{
  "router_score": "sigmoid",
  "num_attention_heads": 12,
  "rope_fraction": 0.5,
  "qk_norm": false,
  "init": "normal",
  "warmup_steps": 200,
  "decay_fraction": 0.604,
  "final_lr_fraction": 0.1,
  "batch_tokens": 65536,
  "train_tokens": 278700000,
  "max_steps": 4253,
  "dataset": "wikipedia_en"
}
Below are experts of layer 6 (counted from 0) of a mixture-of-experts language model. Rows are named router (the router's row for the expert), gate (a neuron's input weights, with its number), up (a neuron's input weights, with its number), down (a neuron's output weights, with its number) and show model dimensions 288-383. Each number is 500 + 25 x the weight over its row's rms, rounded and kept within 0 to 999. Numbers have three digits each.
After each expert's rows: "mostly gets" lists some tokens that are sent to it at least half of the time; "raises" lists some tokens whose logits its average output raises strongly, later layers aside. This comes from a sample of Wikipedia text that the model never trained on.

# expert 3
router:496522518489543488537502472524482517550499464519537509472499512526483498484484496489478515469478493503535473488521470486477522523545506497489537509485554507507470534490498497524507492482506468508504523494480544469477511488532525509540456446450497486494512466503514507512507487525469483499
gate0:514506498486511512487473455466469542485504518513514489481510527548540476446490457499530495486496460476478509457491501523520507492522462473457476478502479495528485474482472510511481495508493519530527476514534488472491538501472470526531492524462509515604501510498522493500473465525501507459
up0:495475478435468453526542510516509491466495491489506511519508496465481481529504530527510475520470457508509488485484537456498492514466518487493476522510555497468560467479495494453476483491512493482492488486506480472502457506516535478480470506477520487540514483482539490501492486507524501509
down0:493494475513507524464562478513524509523477528505502461515539519482521504477481530498512552483513447507541495516492485487511489520476533530519488514511542464507523473446484488513512500515522531481475506514488527496516448521544474487548474538536501481523483531487510495513522495489465502557
mostly gets: " ret", "hew", "abeth", " Paul", "rist", "hel"
raises: ",", " and", "-", " ", ".", " ("

# expert 11
router:502555538504523483524520499516531494493538442520493470450494511525479543452468532517468495476535502504500503496536465514516484479523487520520501522482499520518488525510508503515481513502482484472495484462497538517488528474512473519522473489512498487480461524525505493490471470525474514481
gate0:492500498525492509484480480555502522483487457517487515541523515549542549482512513537482460514500501520523512493512486511517492520470510498492531491488506525504531514516532518483472475485490446488519452497497536521488489483471507534494511509549515490468471446525510500478448526437516511561
up0:471473503530488517494433462564485532511456501533522555517482507563506518516510524527517468503499473488518519474470473474537478527489492485514507496496505474513512523487505478518456478494529460485509531500529519515478521506477517507524495509505522461526509475511528462508474469479515491521
down0:445462501499474475482488478521469490524505527501528507501544467451486475428488524498550501461471474499477442470461470507496525457465519525491555527480496545496462468504474494548515505506501507514465489463458516466469514505508536521553521544496490443501537524505483508468538514489535543541
mostly gets: " Williams", " Cle", "FL", "HL", " Bow", " Brown"
raises: " ", ",", " in", " and", " (", " d"

# expert 10
router:556492490521561482495506471508526472540596462461536537474485527520493476460500530526503529500453455489519534506516464509504480504501463492509474448502511501519492508488490500518494486479533501523518489490483548471490510478523484479516492458479526498520498535466531492528531521510461471524
gate0:524497500466510493537495509507473513461503507521473513472481508489489526480481506505490481484527524483513500523540511474505531495523492494455505527531484477482507485495528547509477494489473456479476501440517532456488510502488468495496465521519500536475492543519497523468533518505537517464
up0:542505508447474493518474510492495492484539501544538516469467537523468538461465513458505554504531476517542520501531516482492536505501505507473518529528493466477516471534537523502446530525488501524478477478516477503479505491485489520482487504522488592482490521512536540496537457526508490491
down0:486497505507487478542468498492464541545492478525488474464520477505496483478501513486498500504541479498462524531478512501499454501490478502512477512453489524529512514477495531510529510511479457528523468491469526517512495486505508507482506512523503548509485474490480478542506546479499467525
mostly gets: "it", "avy", "ft", " relig", " av", "vel"
raises: ",", " and", " ", "ed", ".", "ing"

# expert 14
router:550510491523530476548485473498522488540522466526517538480490520507445490505548497493488513492475465484486480534507481500551527488449530464512488478464502531488493556506483462490506479480474515509466474491501505465540490480549528503525488468499572482551457451557528526481505536535490467528
gate0:513513516554507500488493520483465487497528450462515499500512507576481451521509481512535548520483500525450500489512525546445496475487523504517487487503505471485464511508469439548509486466531511479482517450518512494469509502517487523504546461507523489505513513549510492475492518517482495510
up0:479483479446522487470465499527487477492474498498474560501508515508517523486504504547544473485483515497492478495496518506531490487468484495500515447536510494542504503501519514453448507511483504521522519501520495475514519521488560526508451512467512494496492489469462506487510471446506494518
down0:501506433525495491492491477505477513487482516496518498464495514528502490482494510464513517550500502481515488492491516522509496539537488455491512508523499486537493504485498469479497527551488463478499436525497498534499520533528508474459515507497517514458527526483517493444528517481513577505
mostly gets: " \"", " Born", " “", " name", " Died", " ide"
raises: " ", ",", " and", " (", " in", "."

# expert 13
router:500531505511518508508520488456557483550484482516529497480530547527482490473521487506494527516498522487517485539531515501534531485521551495496498525449511451504506495491500489530537513493481511522474509523518514438532516450501484501537498487487505459515485521541511517511480507500514512512
gate0:506522491505511453509473504489481466523539467508526487504482485536463489498493496465547519471511496503505520494470507532498475541528515537505507495455527515476566484500484504488511526485490505483551492495522469512488524504511566461503519476539496547491546515480539475468474492506518493465
up0:492486489543473528490534452430478473501486490487499500503540465471530487494503493518482478516480489498485509516476519512434533461471521483459469517537464482493465504500509522500503524534541542494438496529497488484463492489475525495501489527472504498498481496575537525443509525517466471486
down0:504470535494478495532507462493516496502518473494485496499549498499488510462462502549496504536509513487497484480537484504523509530508508518499501525520497497464540507522529483523508478513494518477495477462525518488503501513512502493577442507494525488517471450545535477510487478556504494504
mostly gets: " London", " Commun", " JPL", " prot", " ·", " city"
raises: " ", ",", " and", "-", ":", "."

# expert 1
router:507490522538517496508556480504505470526517496486511496521455498503489516501469474515464524458477465517494470547477498515517513473464512528486571470459522516510483503498458474501482517491496497524493457490452497473477507463531496497535487498510497504496499529502494470508514510468470442509
gate0:515504487484494508570528477457497517487496516505524464498470475495480555475511482458480523546520477539535515520523508528501526454488511502484501536511504540482530504498492506504532498491466526552500488505472506460506483492490484487484488493498525498570519460518541482489534529490509477552
up0:546514486531494483486480529536524474525530507482481547519472494535479451545482520523469480475448504446479472488488494508469455539511486486532488509569486468531491474510499440482467505494488436468500482534517451507494476521512524475506511502514508503445452515492479515512488485520498541485
down0:493505542476529563487486526521491505455519485507513471500489490470473487432532513476442494521465481504485536488503477518497526495473474503493523462482483490504555501508507502521503467531527490501494486498470512479483499532540501554503481492490484533546494475503454491508485496521488523507
mostly gets: " age", " top", " ext", " week", "ampions", " imm"
raises: " ", " and", ",", " in", " of", " ("

# expert 15
router:509535499509527456473495480515501493499544497479530501535511513516486519498487464488476493469466493446478532507523513512510490470500541519519499508512482509484520559473481489480495519516487465526488504493504504491513523505495471506504508439475517492478502530530485502524510492543522494509
gate0:477445535479508517483500484547516500508559505502496490492494488545514493495520505486495504518483486483472513506494516510463529464511492478458506518486496487522563490503454504507506511508519532483498499496494476551511494490491528506561540474484518463546445494541557480482486426519494500492
up0:505501502483544529522509486509514500486566484535495493489524474510504505510493530512504476516497515499484513492508512572483501510516499508461498517487515493542534472497492510479502483475490494466514490471505495520481514486485512502555499488486506495523486505532555467463459496526497494488
down0:515468554504481493544522487488499540528483485514547537495519506509470483506479482499484521537469530511494457465515482504493541543460489517535529509466478505544564535496514485532489513535487546513541507493524471480450503491501477553505499527508469519513493535509509508487473497465534547466
mostly gets: " Sal", "/A", " Ed", " Los", " Jos", " Ros"
raises: ",", "-", "ing", ".", "ar", " and"

# expert 9
router:493506513493491478529487496483491515540513512448543545472518535523526503504482482492437509512464469511488492494518521531552526440489493515491504515453527512493473517479479525527487511494500458515462515507459519488548498440516450469515495497532511472497476504539489479516506534502495513519
gate0:508480518478498502499470509480490486479464518522510511433510470520488493493512478536498456470489503513495511528471482501515501495466503492515540476456501493513575502465511514465522542506501510510511485486535509475525553493496484454524480517525493493530508508555508476540473506510487535530
up0:491511454502526511475555493479519483555490516490523474515516507471527466521485472509519494505493498470520501472518508530475457508521491523487476491529527475552454428497454487464490472495483518519523530486441524501488545531511486518514543502471456511483502537493510516492487475536487471486
down0:459476505553509509479482521512456502527532498489480491503513557510454541513516538501513507498500516508470500506498473494464532537474488518530515510486477485481515491528483510479476493473515495485495498505501472505503530497482466466492516540510487514500535500476487464506532537499544495525
mostly gets: " such", " because", " However", "\".", " said", ".\"\n\n"
raises: " ", " B", " D", " A", " S", " F"

# expert 4
router:523512525509511498494517433498521488539461441514518521491527512498474482489546455487482485492484516473444494536529487519503540484467536504504508524489512482485512527491468493540495529505495533512495463545535498524512501477511560469523478516502522478480497537528470518507488540488468444512
gate0:472514503517530503511504531481481494450540521511529524469568499507486481496517534506509475493502509462433525484518538515517453493509473463516502506505501539461517524537501543523483487496481491477506461505537494475492475487513567479478501514489528515512490526454525474501521527499475518445
up0:494515478501481474495471524488499495559529507442480462536475538494524493506498504463506550534523448533531514551454480464489497512480496547465481508496510490537482492464486463484524510474467518518502471485508484440538516499466459523495498486530458495505518496527456523531475494502493465522
down0:490496476510485516532508460509450516511494518523496528458501496518446514519495495471512470529462478504481516506484489498529487476476523521528545499484494520521494486549489442513500490488494504492522496500529545528529488533529493509504474509494468468520479487525497502522517521470468525467
mostly gets: " MPC", "″E", "idae", " Goals", " km", "/"
raises: " and", " in", " of", ",", " the", " L"

# expert 2
router:522547500511534480470524540494514523486504491502503526471498478510499523445514526505497508492503527482510520527553483525523483454539515527505477472480497467506477507504492490504501514469474469566488503469510526480542534498483499524550464508511501526510528530556451487529443502530449488528
gate0:472499500464506506491491499518532492502488473511542460491502482481495492482518478472494507478511489540501480526522505503498502474471514460501513516505482523464468549504523544534485508506479550477503536495502482505508486485502481518507519511522530525521480511569499487523477540445470527510
up0:468478512532455499545487457548468505496495494511533542484473473548507464480490520506554514422483524548514453528488538476505464468500481500510505484462501495446520531505520463462476558548507488509452480522541480516509485490511512506496496526464487496508454485544510485516515465492493480483
down0:556498475509552501500485484536531508481501521527463486489497509552502499513494486529511458463471524489483490459530505521503465482511504493496501562526510517485518470522504489524481498519527488488501509541534516479513481473499463536459500449484519527491472516472491509522520522495507474510
mostly gets: " third", " second", " fourth", "ibrary", " Peak", " classification"
raises: "in", " and", "-", ",", " ", " in"

# expert 5
router:483495536536541498506479488503495475530552499508496524501538528534452497489482469496476547482485496491486479514515508529452490472528511507506502484508498493514453513507451501535495551486515547537513538485480537485518547457507565475492494482464528547517478509484502478487532526531454498505
gate0:435447505523498510523492507460456474529501498468476524504530497468524478484462506488452547498521513480502550496543540505475484456491527504506516541490491493504508562463503517486479535490493501498509499526525478498524475485454557513530509513483478492485476556487479519509482539527499530512
up0:466468497508481514526508503501516495519440490552501525495499478538476495532502494502495508495507494509531479536428500523483554472501498520516496520503489471522502452494513502476529528503459479453497513521465510513537571479514510470491513525505481465504524515542512518473505481509530520495
down0:505488467526529516466459456468496505481439492491515519513507487510472541482521522488522472478501489470473523488509499481538478493479439509502488521473471481492474506496483517504537517486508478476512491481534490512507513495521483492537475493508504488463536460535487505546504511510566473495
mostly gets: " up", "ription", "minist", "stitu", " down", "iet"
raises: "ing", "-", ",", " and", " of", " B"

# expert 6
router:462510517497524469520523514504510487523481474479492531496528513528492512455522505464482522473476456476495536520498475534484538484492535496536498483489512509509482533441508493485505525507504499475465441532431532482497502473534505526485495472482495511497488455492489511519496455492465523479
gate0:518506511499511472512515525488519507589514498467527499487490496485518520501511484467483494467484482498517525510486419469503542537503495528568517512453539517508516441491497529521542514488454493445512487518492459509487513495484480529494477448494478526494515511517507511493472480507515493519
up0:495492529525524486452472497470482488497514480513492526522511515523483465518458503538557529550508481500454434483518545499478465487482468502462514442519491498488525523495511487506493470482528487481523502541516542516526502494509519475534533515509511476503529511491518452472508544481494469474
down0:508505504568459492470493515469494495483463489515499510499498507500469482434517495490555518513508458490492525469498523474547513490492499523462472511496545505512493513477506535531509514486527431484481498528515500497526507493507459463516507511469460476525467469490505473494490513508469490515
mostly gets: " would", " could", " well", " there", "h", " did"
raises: "in", ",", "-", ".", " S", " "

# expert 8
router:502534507502494500485476534491497509521494484507494493455506494527491504457538489459473526483485541471494510459503480523528506505507526498486509515461496464512477514509503501517534496474507467471496510520506483518504500430486475500499513497497556489537496525528517538503494508519454519510
gate0:534505456494495497522477482534492509474512525490572456481494528490568504487522485509488486548466492472526505445516508502474526475475520482494513529524496497477543506486470456500552490494512550517542515560500525482507505501480509457495535478513506508482504511509501460518523531544489501465
up0:481490548511497486483438549538525497517503532450504518499493478473425485556497517487491463508496539492525456511529469454531471498505469504524489458496486495524473483502495496499473520506518485509497473473507468497511488530495528528489489504519491509492525483476497531525507458510481500488
down0:455538452472494508485487525522529536509512483516482514515538475465453512482463514491476524504530485495501481506530481518490496477518475509499491483502459530497506514488489531499486499538507475493473524544488509497480458479465421459470503579552510470490527512484477522488483487525495523495
mostly gets: " co", "mercial", " ra", "vironment", "ecutive", "ancial"
raises: "-", ",", "in", "u", "o", "as"